config.toml
vocab_size = 4903
parallel_block = false
weight_decay = 0.11
Below are experts of layer 5 (counted from 0) of a mixture-of-experts language model. Rows are named router (the router's row for the expert) and show model dimensions 0-159. Each number is 128 + 24 x the weight over its row's rms, rounded and kept within 0 to 255. Numbers have three digits each.
After each expert's rows: a language model's description of what the expert responds to. This comes from a sample of Wikipedia text that the model never trained on.

# expert 15
router:135127124131112088124098153100093179123091140148130125131150166124103137115097109118120138102137118121132103133131144133119126122139108158141116166109114063190135110139111177151119156151137130139105145131093109123132156091162085117116104130079100097190128108074153074096130124155086120118137151124096126160144160154139118133161194124126146170116109134104123135127151140149122149066137131119126160151117139099101102128161141130102116128105134168135153109122111150138138112152122165
What it handles: Digits and labels in population, census and election tables, e.g. Turnout, Candidate, household, Total, "%", plus infobox field words like "Succeeded by".

# expert 0
router:159116130149159101142166141107101131129127111075136121186118121103125130146098095131112114170152124144087105108110164131156094120135075126118136114125114147153083147080123182122118112168136113102133158131111102118129098095129114107100093144117140141107154081145091089128117112164127092105148139093149115115141118114129140134118151126178117109171118105127124109120145156140129152136183184151089134161116106120103168133168158138112153153157113135124152120095107127094160128156148139
What it handles: Pipe characters dividing cells in Wikipedia tables, plus semicolons and dashes separating list fields, e.g. "| 63.0S |", "4; —;".

# expert 9
router:130085117110111139137150127139149110122092121137120155095147167146111169098118078086118129091138109142105130138141148104127133097131084167122158126146095107113097115142121114102130124144146138118149098123124099139128117107144117135125160142139076166114161112115142116101153176104115095124102121131109160125102131151135132152120174135133147079136149139163172147127129135134134162098165109063129116104056156136082137159148135152125113156127105095134171132090089119153182145138145153
What it handles: Sentence-final periods, dashes starting list lines after line breaks ("- Directed by:"), opening parentheses, heading markers, and hyphens inside compound names.

# expert 24
router:110087133135152128113099112075089125128138078109130123112166143119147091119123119086102125120139144106111100085103131130168132134120113171123156143143073118144120134124099161153181142166113125127117150139144094066147115124150115126177127167129127163140097137124161076109127137154115106143171174144154130201127120133123090118135138083136125121130110175136098159135126135142115130099144159091131112146122154104111130119138136113109135129132109120087129097115084128137148161168106108
What it handles: "By" after passives and in "Directed by", "Succeeded by"; also "with", and word endings like -er, -ist, -ator, person nouns like father, president.

# expert 29
router:156116120108118131131075082066136140096126093095160143152152104077133130130130087119118136092142093123139133135129145072165135123120158164146112138131138120140126135152088166121138155155135139142117110084091123113148114126162076137150112181129120146108121122133146102163093175124143098121092177100141122181127130102158124143152146110128155162136149152143115130136137145131145134088124138120097124134096113060126154132128139102090111152136133126109139125084126096163101134153161127
What it handles: Lone spaces before numbers in tables, the letter f or F in names and URLs, and acc- as in acc-ompanied.

# expert 16
router:163121127158130134105101102103097126117121092110161138124129140068150093099094099127149144122124155121118132084131157126147148116149083158115090122137151098184121147121136170132137098173127092115111118140157102139131131119170090081133163171145130097136134123148145124160129116131095105102109157139129126145167114115115153159156163082145184140152160106132113114153157137163132126096149152125098116167124114095151148121124121158132112107114086168129171133115144152154115124159171142
What it handles: Mid-word pieces of South Asian, Arabic and other transliterated names, especially in cast lists, e.g. Mishra, Ahmed, Krishna.

# expert 25
router:136090156128097142125114166104100123157123149127147168121168120133145162148107099110109140083156127107126118130084166097135110120108119125140174123168113139144115144133135156146143112109124084106140096138127126122139159093176113119113107118122112163141127144174132101142123106114148099150111141100153119153125068145111117078179146142172149138170172159109111118165155147156162146055162146117086109141124136106131154132169140128121133149102150154114122117119123130185110143129118137
What it handles: Inner word pieces like eng, ov, iam and raw bytes of non-Latin scripts such as Burmese, plus some mid-year digits.

# expert 12
router:109115122100118115109125135122141109125127115122219119148106097111103115142153101132131126102135123136150114106117122116146107122130129148118126140187091157155108131150116085130114104151108078114119107105139099139173082126158069099117146177143118110111153099162106100184120111144110109172160148119155111138128159171130129110168149152107096138134122139147144163121086172144148139103133171088104104196094124130137136098122123095135130164102114114129133119101135131121129120112133127
What it handles: Capitalized words inside names of places, institutions and titles, such as United, States, South, University, National, World.

# expert 2
router:144092144103125127088088126122101154095116110119158147173133119106121147135149085085186164107159134140124081163102120101139198120132159182133145122118146102125143101109102120138101152159103137123138122086128111131143111100149105137106117153116097130130155173088112116142108122108165111134124119117100125180100133136191158098124156112147108157167138128148140145129170165145160123130175131128129109149113145089106139129144162127093145119119125156115119095130147105108150109152110137
What it handles: Quantity and comparison words such as other, only, most, several, more, few, plus suffix pieces like -ed, -ly, -ized.

# expert 13
router:138113122155154156090133143124071166111109096118122111107142166100122130146149099095116203087108106108136113159117125118122124102101090128128136120139094143144110127121095128178140067123133097116118113118093070090120144109187141124111139148131115111096145146108143090134153127127098122091109139119139124127137115163136157151130094111148157131097120150108100103110152163152100127099137105110125135114102160123134141184168164109110156119105157107112148132100136146119140065132140117
What it handles: Colons, commas, semicolons and closing parentheses after field labels or values in infoboxes and tables, e.g. Family:, Genres:, (age 55).

# expert 21
router:117108142137107051060099129094167098134137077149138109111153117091120151137075102137098153099118140115154082125108128104173133120136131136132151098113098103150142086135147153149155128127113139104089109129107099116143121056111094110087126126140119177149144149095110123121126101128138126142141155117101123134133126088140151138176150102141140136146126152161117139117140160150127114093115115123128167129117120081163172136167139120131099143124139149134158141114093106159142115117153116
What it handles: Opening word pieces of words and names split into several tokens, such as Che, Des, Bel, Col, inn in "innovation", "belief".

# expert 22
router:120110137093109129121121132108146160140123130080171137183120141134105138108099078120145103114124102134105139120078135094132172088128154159131154126113125174122161119115126183134166130121146092127110113132107115112123146133168111119119152125099143118127138162102145128185121075159127092096106100118179118147120164075157152143135115099137156122117142160150102168134143169115163128126142126141106110137105131075100131156124147140088135161097141138111096108139140116113134106161148175
What it handles: Prepositions such as of, in, to, for, on, at right after a noun or verb, e.g. stadium in, sound of.

# expert 18
router:128141151128117086122116147081102135128134111149161144145139135107161139119150079104131162120135130092146098081117138123116101158141104180128140136144118128151169124102092162114098141143117112121162153124111116079134078101138122113093099140089124126146121120125121077164143095154144083099129173127121121136095132151167152155164100121123140126102141146134133109117094142154141116061149146115162092131130097117143184153170139129109141115117073121131135089135127116169145123120171139
What it handles: Single digits within numbers, dates, scores and table statistics, and spelled numbers like five and six, e.g. "6/10", "1911–1969".

# expert 19
router:138137119140123106094114125106138137098115093124167133156112176120128101158139115148094146099136151119156086179126148070135126066104101110129138140108116112178121110136143132141145114141120138124094127172108127088118121105156138100133087185107111135118164130136114091115161117183142096150153157139142103180124120162129170139150173107076123134135142135112125135092114136122098121131121108116103136172127159087136104140160137125133086121105147146108146128080114138144133127180139145
What it handles: Word endings and heading words in infoboxes and section headers, like Government, Geography, Scientific classification, species, population.

# expert 5
router:112111129140138102103100145084130159125145141127131152124113144118172148146143121148113132121158126118114107059116166111150117133113142139131152123144129129155101090109119114146131156128119122075158111100075116134144118108118120109162127130105088148101139183101156158149116114145074117124152104177141113107094117066123110142124131104119135162128123103176130112138118143161153157100138169105138064169127114092106136109169133134112174176114076162144112143107112141146140136135132149
What it handles: Finite verbs and auxiliaries right after a subject noun or pronoun, such as was, had, have, are, recorded.

# expert 11
router:122095117126146138096117100095078104110112155166116146153107118079161117136142114141113119155155126135151144110088147088133166130167141152132135129176120126133147143092126157130134134137121095085101112106086134094116120111144074120135088185142092106100130152124114113107136119157102117143123124110144148128084163138131091124140148074165120150163153157118129129160108155118128161105163124114076111146083148104156128112106093117094135137104116150112101111098140141166158123153136167
What it handles: Common nouns and verb forms, often a word's second piece, such as m-urder, work, use, written, -ing, -ment.

# expert 3
router:113122103124097145128099101136146135142169129092107129127154131114129142130130115113098149091167111111147109123149123150117144083148143136149126160114082126152151136122113108147119127129105080146082137095098149134136110106122130120069136134119137118113135119091113110137101126161095072161106169165106097133124142121152121149187123101176200145130147155142156133143151119135119110138168150123106114125101151064137132111161116068132163117099143129132184120126152113100169113143111150
What it handles: Line breaks ending list items, table rows and section headings, plus heading equals signs and quote marks, e.g. "==See also==", "- Happy Days (1942)".

# expert 27
router:103123155151139132138135122126121123133123152142147159170169129136127170121135104093087112157127098138131138131134138104136189084120127164138156121114119140151111104140110178138122139135117130122127117142073102121120127142148110146103096120121123129136133147097109098134085122104110095111119124120128137137153103096140119113135143109159194154127149158092101174133123132188127112052169110122130092220090122116168126137118117114134124164096154120145171114121098139139139101138151117
What it handles: En dashes in match scores and ranges ("1–0"), spaces before numbers in tables and results, month names in dates, and plus/minus signs.

# expert 17
router:118153145158163106123110118127122144149125137128185092134122150136142136112146095136161124086132122112146093106137149090165097120081128105119123146115119100173086087129092160138120149128120081086112117103134114127141131104165116126133122141146106146141123088158110100156173109181109100120135136122153141113132106162106131133139132147120103114175151133114122100151138148119139115097203178080090105150116150119132158151134122125142156147110123118119133135076106159131127138141176186
What it handles: Sports words like League, Cup, Team, Club, -ball, plus name endings in sports tables and lists.

# expert 28
router:142096139141123136091127120090130153114132101120125130138160155090155150163093101120146129145139101108154107088149119091140139150124151142103116162184097135116115125102095149180130116143158114127124108140134100119197078117163117100095120168104112131130160106086121095117129138130120075116112140128143145142145129123125143103140112121101146155165148136095114117113124153129120150090206131140129143179121120131159158141116180149151144139095124095145157120072134103142148143154117135
What it handles: Ordinal words and suffixes such as first, second, th, nd, plus spaces and pipes in table cells, e.g. 17th season, second place.

# expert 30
router:157107140126119080101103160122086181123130143124132113143117113120103115174108123114134166105178118106105070116146126092183151147120096106132148170152123118133123116153149134187147094160156121094129145130132125115129109085161105126097140178139093113106138123105116091122129115122101141137161143163151150103123099107125091115165172135129175113136131128120104145150145151139133167101111130107072098132123147111173131169159135132097116160106163110118131135113140100147135105132109150
What it handles: Word pieces in album, single and film release contexts, e.g. "download", "released on", "cassette", "Films", debut, story, Love.

# expert 14
router:135121152175134125112167109094086136148116122103157118147118134119152116138124093132121126109112157154105108124134174097147152106109081134145098165097115126156130127130115135156099144107128087085127122092098123119153081123155140105092111123107119104162132114124124105149126147150104119097120175112143143125103110131146162151167151098138179137177093142105113120133114126152135153055154136098116169170136143105129183169124124103133157157113150093159162110113142122143147107103164139
What it handles: Pipe separators in sports and data tables, and word-initial pieces like st, sc, cr, att, as in st-arter, cr-ime.

# expert 26
router:113090118107136107107135101084118123130137114149139138161112145100133143148092101106168153111156149157105106125113184090121135117160091136142143156102120132153157147148120120166099117146100145093117166110136125106146123113136090128109128160082126116118161129115145116129108092127121126104151130124106150199125123126153130072191181099133166148134161163145155111153106158159121142097124126141115121163129131108101125171131111135130127139095152122099157090127122131165119079183135138
What it handles: Single letters or short consonant clusters starting a word, such as s, l, P, fl, tr, as in l-ake, fl-ute.

# expert 10
router:096100150111121129086141122092067155068163075096154139139121105110138151153135055124115132136156121126109144127099126139151122135112154136142126130188133161131119120122112107153133109145119108122137108120139098117173110114111086078111121158126132193097123148117108087153128117120164123110124129129130163144133113129180098089155133117139145131153133176121123104123105149162126145099147116108112080122124137121140097151160118146114148146090153118142111122079121105172129081129120147
What it handles: Last digits of years in bibliographies, filmographies and lists, e.g. 2009 in publisher citations or 1939 in film credits.

# expert 23
router:161102139112145156141092101115096138147142112119136135137127136115147120128136139074127131097149154135116113133108119103128122127127143177121134129110161145137131122129129143175147154164145118125121091128144114091143120135161095130131108139150117146106089166138102080144142129142120118112153170110132119139151125115133128113168088155138151114153131111081115148157137157156158133086176082121115100181080200113143161163167182116139171177114143163156133133098122138152170097151143128
What it handles: Equals signs opening new article titles, plus field labels like name, Born, Genus and infobox or table items.

# expert 1
router:101110122108124133123092104123114140085101159137155102102140143136147171118132092077123143122151091113138139100135180126109138126106143137134130153131142150130125101129139161166178121168105137148100128127076132116165133081124085096100149148149139132109196179106103113141119122107115074151150149144169133175159126132150131092153140083105146131133125127109115157151125132201147137095116155135101137147122130145149123129154124138087110119135118129079123108117110127139138125156123179
What it handles: Leading digits of four-digit years and other numbers in dates and stats, such as the 2 or 0 in 2025, 1998.

# expert 6
router:161086150103115112130129103090135123128154106103162135182172104152163126134137122112097154134098117168144089109096139109132140074114145181076182130148139128132156142107133126169166129125121122129094089134093113111096156104127085130151115139115094118141159137109106120122115120181145105113127102089115158143124109138133112096113158106127071140123139121128137136111146133126138137110152142139110125135149174084096138125211124099126141165105136158134146125117094123146143107146117134
What it handles: Words joining clauses in descriptive prose, chiefly "and", "or", "&", commas, and participles like built, located, died, completed.

# expert 7
router:117119127103140141106174135111134140147153151147146106129144105113171152153107103117122124108133076129150117084107169083166128118150152136091175149134120141145140156124109159189115135154144086133122099117130130123127128099135082143146097119140127127093114124121166121169083095101107146145136170119129117147145122138138134153218142133125169155134140093134138122131128177131155130110141143092136128170117136114142198112139115108108122130095115128115170087101098127146149102133131159
What it handles: Single capital-letter tokens starting a proper name or title word, mostly after the, a pipe or comma, e.g. H of Houston, G of Gum.

# expert 8
router:138129154132134105101106103104133142122121106129155172105121115117124147173126107123131153119132164139102058130129111111131111112153133124126140155150149101120150150141085131119120133141102141080103157139135125057130121089153121109127109159105103150160179127123128136144120090099135096158104144129115146181087171147151132098193163093135116126183104158166092135129118129118129111127149139135121128147121140102107144158146117132122124185084155162139144141117121121177139117184131141
What it handles: Middle and end pieces of common nouns and Latin species names, such as fl-ood, nuc-le-ar, mass, process, river.

# expert 20
router:145128115123133086085122089129118137132139097093143112115146141107162175163074114109121117127150100138130104116098156096144164117148106137138149140142161126141072117133094112152123132133148132106103103091096101114132096109168111073148164145098115142129132126113075118144100120080126100129141113080110120135141122193132126133088180128168105175158150148129129149165132151145148115143121120110175127126133133133131127160135119105146152120118145146132088112161153175108119127173158140
What it handles: Articles and determiners opening a noun phrase after prepositions, such as the, a, an, his, its, This.

# expert 31
router:189124133100099128113108136088127108112122132143165117130148105090116094115142081132154173087162140119157093110139136090164098097100101122137123147158125146189110105125114162181161141145082123116090093093136091124089108111141103142117118133127103167152164135164113093141106100160128127136171135134147109119127137124132140140137152104121121132135099166126137100168126129162115140104159110138131134186083149102124156155166156112099135162136122150108145110103113112146134121141135147
What it handles: Short letter pieces, often after a capital, inside foreign names and abbreviations, e.g. L in VLR, ice in vice, o in Zadorozhny.

# expert 4
router:105111123088090114109160122118132135111106108140162123118152121110141143117113117097138121119123112127100104076103139128136139106150160187186174106170086087130124162122113135125144168140135075127128117116098146114154144124155083140131144153125096146145152135112176142126090120112101110131148095106153140145125174115143114123136138137176140122117159137158165123086114116154196128145171141141054095129120138129126136158134115076136152143131132169143120093114103110118149125138123139
What it handles: Commas, periods, quotes and prepositions like in or during that close a clause or phrase in running prose, e.g. after place names.